{"n_layer": 15, "d_model": 512, "n_experts": 32, "activation": "swiglu", "moe_layers": [0, 2, 4, 6, 8, 10, 12, 14], "router_score": "sigmoid", "normalize_top_k": true, "balance_bias": true, "init_std_router": 0.0188, "norm": "rmsnorm", "norm_eps": 1e-05, "optimizer": "muon", "beta1": 0.95, "train_tokens": 689100000, "dataset": "wikipedia_en"}
Below are experts of layer 4 (counted from 0) of a mixture-of-experts language model. Rows are named router (the router's row for the expert) and show model dimensions 128-191. Each number is 50 + 15 x the weight over its row's rms, rounded and kept within 0 to 99.
After each expert's rows: a language model's description of what the expert responds to. This comes from a sample of Wikipedia text that the model never trained on.

# expert 11
router:49 45 26 47 37 28 76 48 37 57 45 20 47 62 30 76 62 75 50 20 69 53 67 28 74 42 64 67 52 41 48 56 54 54 48 48 38 49 59 41 44 58 62 27 46 15 44 73 41 64 60 23 59 54 66 39 34 64 85 32 39 59 35 42
Description: Digit pieces inside scores, decimals, times and ranges such as 21–25 or 77.6, plus == section heading markers.

# expert 23
router:29 57 19 32 54 44 63 55 49 56 62 44 46 66 26 62 54 33 49 67 61 47 57 45 36 31 42 51 48 46 72 44 56 67 56 27 49 85 43 38 53 57 48 63 46 20 25 67 10 46 47 60 70 55 74 27 37 62 54 39 17 62 85 56
Description: Measurement units and symbols after numbers, e.g. km, ft, %, °, ′, ″, yards, in coordinates and statistics.

# expert 4
router:38 52 69 58 42 31 57 62 44 49 37 46 51 50 67 44 50 35 61 40 53 58 75 31 48 44 80 52 50 32 81 26 62 58 43 53 40 68 42 27 69 57 81 30 41 37 57 35 68 52 56 44 60 52 18 44 42 59 66 51 36 38 44 54
Description: Coordinating words like and, or, but, including, and colons after field labels in infobox lists such as Fax: or Opened:.

# expert 1
router:49 46 41 68 53 53 59 25 21 43 30 46 53 61 23 58 60 61 70 49 50 56 53 39 56 41 56 73 41 42 51 39 81 57 25 25 68 70 51 57 51 43 74 59 61 30 74 53 48 73 45 57 40 50 90 32 43 33 55 18 12 48 52 62
Description: Pronouns, relatives and time conjunctions after commas in narrative biographies, such as he, his, which, who, when, before, after, and by.

# expert 14
router:51 53 03 44 65 51 40 24 50 35 47 32 51 54 29 66 37 60 52 66 53 51 60 18 35 49 58 57 62 53 49 20 59 65 63 25 44 86 76 29 68 59 73 31 37 31 51 69 22 78 42 33 46 65 63 40 78 60 65 16 53 54 41 50
Description: Capitalized words or word endings inside titles of works, places, teams and battles, e.g. King, Love, Stones River, Lost Girl.

# expert 5
router:50 28 47 71 50 24 77 32 28 43 39 42 43 55 62 38 40 45 65 32 70 40 63 18 26 11 64 62 43 62 68 48 56 52 36 25 39 50 44 75 56 75 56 66 59 35 22 40 62 69 56 19 54 80 57 49 28 54 47 66 16 57 57 67
Description: First letter or opening piece of a proper name or abbreviation, often foreign or unusual spellings, e.g. Z in Zola, P in FrP.

# expert 17
router:31 47 41 28 62 61 62 30 07 58 20 46 60 63 50 64 45 76 51 38 55 48 53 23 67 42 62 53 73 47 45 22 73 64 31 53 63 43 74 49 69 56 69 38 55 22 33 33 45 66 64 58 33 58 68 36 29 59 51 23 41 64 51 71
Description: Common nouns naming a field, institution or concept, often after an adjective, e.g. football, education, school, comedy, mechanisms.

# expert 7
router:56 63 33 55 56 41 88 50 34 59 47 48 48 62 34 67 44 45 79 64 66 38 67 38 41 24 68 52 53 31 57 32 63 57 51 34 70 38 73 42 61 53 84 26 57 23 30 47 51 60 67 34 71 63 72 35 37 40 60 25 46 60 52 56
Description: First names and name pieces of people in lists, tables and prose, such as John, David, George, and word pieces like -aterina.

# expert 8
router:56 54 36 82 46 31 37 57 50 36 25 42 28 48 51 64 40 48 28 24 38 48 61 27 65 38 48 72 51 35 48 65 58 58 31 40 55 57 87 76 27 59 44 33 41 29 43 60 46 61 67 42 45 62 38 42 35 69 57 45 47 79 34 47
Description: Pipes, blank cells, dashes, zeros and Yes/No filling table cells, especially empty cells inside wide data rows.

# expert 25
router:45 64 52 57 63 55 44 27 66 61 42 50 41 42 43 56 52 27 18 33 48 34 85 58 69 52 40 26 49 53 33 59 51 27 50 65 46 40 49 57 53 53 76 44 21 26 34 49 56 47 45 35 74 53 71 40 40 76 55 53 45 52 58 66
Description: Is, was, has, can right after a subject, plus word pieces inside unusual foreign names, such as -ig-, -ah, -un.

# expert 12
router:44 57 20 45 59 38 36 31 50 66 33 43 43 55 43 90 59 61 47 40 71 38 84 34 50 40 59 42 62 29 70 25 60 48 38 44 31 57 55 61 71 59 71 61 43 42 41 50 55 76 61 49 60 50 52 42 49 79 61 34 43 49 53 43
Description: Closing parentheses, brackets and quotation marks after names, numbers or quoted phrases, as in "(Belo Horizonte)", "(aged 78–79)", "idea".

# expert 15
router:55 54 22 50 39 40 66 51 31 46 45 43 46 57 43 54 55 58 55 52 50 54 53 50 58 38 71 58 48 53 70 43 56 80 46 31 41 70 62 54 43 57 66 47 27 28 50 53 54 76 73 49 57 56 76 56 32 54 74 30 49 49 67 61
Description: The word "the" or "The" before nouns and ordinals like first, second, plus table-row pipes and list dashes at line starts.

# expert 13
router:37 78 34 56 57 44 45 33 23 51 35 56 49 65 22 50 74 45 57 48 68 38 79 34 60 22 66 70 53 49 42 30 49 42 24 21 53 43 55 57 43 54 47 69 32 54 28 20 31 60 66 44 61 61 66 42 51 77 35 44 08 71 66 51
Description: Auxiliary verbs, articles and quantity words that open a predicate or noun phrase, such as were, had, a, two, several, more.

# expert 3
router:31 45 39 49 57 50 48 45 51 52 49 40 57 60 47 40 43 62 57 43 51 40 44 34 47 31 57 65 39 07 76 44 59 89 49 44 68 53 63 74 61 44 63 51 26 36 39 48 25 46 71 26 83 74 66 41 48 61 57 72 24 95 71 55
Description: Equals-sign heading markers and the first word of section titles or paragraphs, such as ==, See also, Population; also country codes like ESP, ITA.

# expert 16
router:06 42 38 74 60 52 64 46 43 46 28 19 66 10 30 40 57 26 50 45 43 50 47 41 71 47 57 55 35 37 62 49 53 52 41 36 43 66 55 59 57 51 33 62 59 55 41 61 31 57 54 26 53 76 54 29 24 54 42 71 24 89 66 60
Description: Opening parentheses and hyphens before disambiguations, years or numbers, plus for and non, as in White House (2024 film), Re-elected.

# expert 30
router:53 54 25 60 48 60 67 45 52 26 01 50 34 52 37 47 57 58 51 56 55 44 60 29 69 07 57 40 50 39 52 32 82 45 53 29 58 56 64 49 66 34 59 52 43 27 30 43 59 65 48 62 47 65 73 43 48 74 63 47 30 62 50 58
Description: Nouns for groups and table column headers, such as family, team, album, city, Player, Name, Candidate, in lists, infoboxes and tables.

# expert 27
router:36 31 29 82 32 49 43 41 78 36 20 19 72 48 39 45 38 37 60 39 43 53 65 34 42 53 35 74 59 52 50 39 66 61 73 45 55 63 47 66 77 44 62 60 40 58 38 41 13 74 62 50 60 60 60 44 17 61 53 43 14 57 45 40
Description: Opening quote marks and first syllables of foreign or unusual proper names, such as Sp, Ch, Gl-uc, Rh-yd, Bag-dad.

# expert 22
router:51 31 53 43 53 39 61 43 33 22 56 43 26 42 53 51 63 61 47 48 45 34 51 44 34 50 56 63 65 67 51 50 52 45 44 47 45 59 50 51 54 51 70 65 36 34 33 44 54 52 75 38 49 58 81 49 28 71 66 21 42 40 58 64
Description: Newline tokens ending headings, table rows and infobox lines, plus list dashes and taxonomy labels like Animalia, Class, Coordinates.

# expert 20
router:53 44 30 42 37 40 58 42 21 22 45 22 30 43 32 79 48 55 44 34 59 44 54 37 50 37 54 43 60 57 62 49 44 43 58 34 50 41 53 55 39 43 52 47 25 48 34 44 34 44 76 44 41 55 61 34 40 58 80 62 46 68 72 61
Description: Pipe separators ending a table cell or row, plus header divider rows, in sports results, census and listing tables.

# expert 21
router:28 39 38 50 62 31 24 42 40 32 50 33 58 59 54 67 58 32 48 51 61 48 54 36 34 50 58 50 20 33 62 44 52 46 43 56 34 75 62 52 51 48 56 47 42 44 48 42 66 62 67 34 27 60 55 49 34 64 59 53 56 49 53 64
Description: Full stops, semicolons, line breaks and list dashes that end a sentence or item, as in "world.", "aircrews.".

# expert 29
router:34 43 01 46 55 59 67 46 55 33 59 46 54 65 55 51 62 63 75 66 59 54 45 42 78 36 50 76 25 55 69 36 64 63 58 28 42 88 56 34 81 71 51 39 34 53 30 54 32 62 61 71 61 58 53 48 39 62 47 40 35 65 55 41
Description: Field labels in infobox-style lists like Genre:, Type:, Preceded by, plus descriptive adjectives such as former, early, small.

# expert 0
router:34 55 23 32 46 43 64 17 13 64 18 29 30 42 24 59 44 71 54 48 48 38 53 33 44 36 82 84 59 51 61 33 67 82 59 53 68 55 45 40 69 53 53 29 41 05 56 76 64 64 56 55 60 61 60 46 44 50 55 45 24 83 45 63
Description: Proper adjectives and place names for nations, states and institutions, such as American, British, National, York after "New".

# expert 19
router:55 77 34 47 61 52 49 37 47 50 63 35 68 62 46 68 49 31 40 62 65 51 68 48 67 36 58 72 56 55 73 32 60 75 85 30 44 41 73 68 94 48 60 47 18 37 40 40 41 74 82 42 41 64 73 48 48 50 69 54 61 68 49 69
Description: Prepositions and main verbs that follow a subject or auxiliary in prose, such as on, with, between, against, dropped, discussing, manufactured.

# expert 24
router:41 66 22 45 57 42 47 40 48 46 47 28 41 52 53 56 49 69 35 59 61 45 82 00 56 25 56 72 68 44 58 46 62 72 45 25 60 98 84 47 55 41 82 49 55 36 40 26 41 37 54 72 70 58 60 48 41 65 59 48 41 42 69 36
Description: Auxiliaries and adverbs like was, also, still, again, plus ordinary content words and word continuations such as video, blue, single.

# expert 6
router:39 50 51 41 85 32 53 28 75 31 59 24 42 75 31 58 45 58 68 40 62 62 76 26 62 28 55 75 65 34 53 53 69 72 43 39 68 77 52 46 50 35 54 21 18 80 26 58 44 62 53 50 41 37 58 72 45 38 51 57 48 51 57 55
Description: Function words joining phrases mid-sentence, mostly of, to, as, that, into, than, as in "section of the" or "declared that".

# expert 2
router:29 45 39 47 56 47 45 45 28 38 54 37 53 54 66 45 24 52 65 37 42 52 64 31 37 42 67 56 69 46 68 29 90 40 43 56 52 74 65 56 55 64 66 30 43 20 31 46 43 76 55 44 59 77 51 40 25 45 62 59 48 30 66 68
Description: Prepositions opening place or time phrases, mostly in, at, during, within, near, plus the following the, e.g. touched down in.

# expert 28
router:45 77 37 28 53 52 68 48 34 39 42 66 48 49 44 74 56 39 51 33 50 45 56 27 34 42 63 78 74 33 53 33 63 66 20 46 59 53 83 30 73 65 64 37 31 42 19 61 58 71 55 56 47 73 67 24 59 36 63 15 54 55 22 66
Description: Final words of multiword proper names for places, leagues, institutions and events, such as States, World, Cup, University, Australia.

# expert 18
router:15 55 55 75 74 35 78 23 47 45 31 43 55 70 35 61 75 53 34 49 67 35 70 42 61 46 63 70 39 57 71 39 37 63 66 41 45 54 22 33 79 61 60 45 33 32 41 57 38 54 62 40 41 68 61 33 23 46 65 45 39 29 55 57
Description: En dashes and slashes in scores and stats, pronoun it, possessive 's, and abstract head nouns after "the", like goal, importance.

# expert 10
router:45 42 37 31 55 39 55 24 41 33 33 52 18 64 41 44 57 73 43 50 59 35 35 53 47 41 51 59 70 42 65 25 73 42 39 52 79 69 59 45 55 80 44 34 48 39 00 33 30 49 46 69 46 52 49 29 58 43 90 60 38 42 28 76
Description: Month names, years and time words like season, year, week in dates, tables and sports records, such as March 1, October 30.

# expert 31
router:38 40 52 52 62 32 53 39 47 35 33 53 47 67 66 40 42 53 65 28 70 56 86 21 42 38 70 46 37 32 53 48 66 29 50 30 44 59 47 54 66 57 57 47 65 24 37 57 48 62 53 31 71 24 65 51 31 66 61 34 56 53 77 62
Description: Commas, mostly in lists, tables, addresses and appositions, such as Headingley, Leeds or Thursday, November, plus commas joined to quotes or brackets.

# expert 9
router:57 31 44 48 45 36 54 16 57 59 68 57 58 41 25 73 57 36 67 63 79 49 61 28 60 43 82 48 68 52 76 35 80 56 37 48 45 52 45 64 57 55 55 68 26 55 24 81 49 76 71 31 45 45 49 22 61 34 37 57 48 83 65 82
Description: Word pieces inside foreign or Latin names and terms, plus Romance particles such as de, San, La, del, as in "Rio de Janeiro".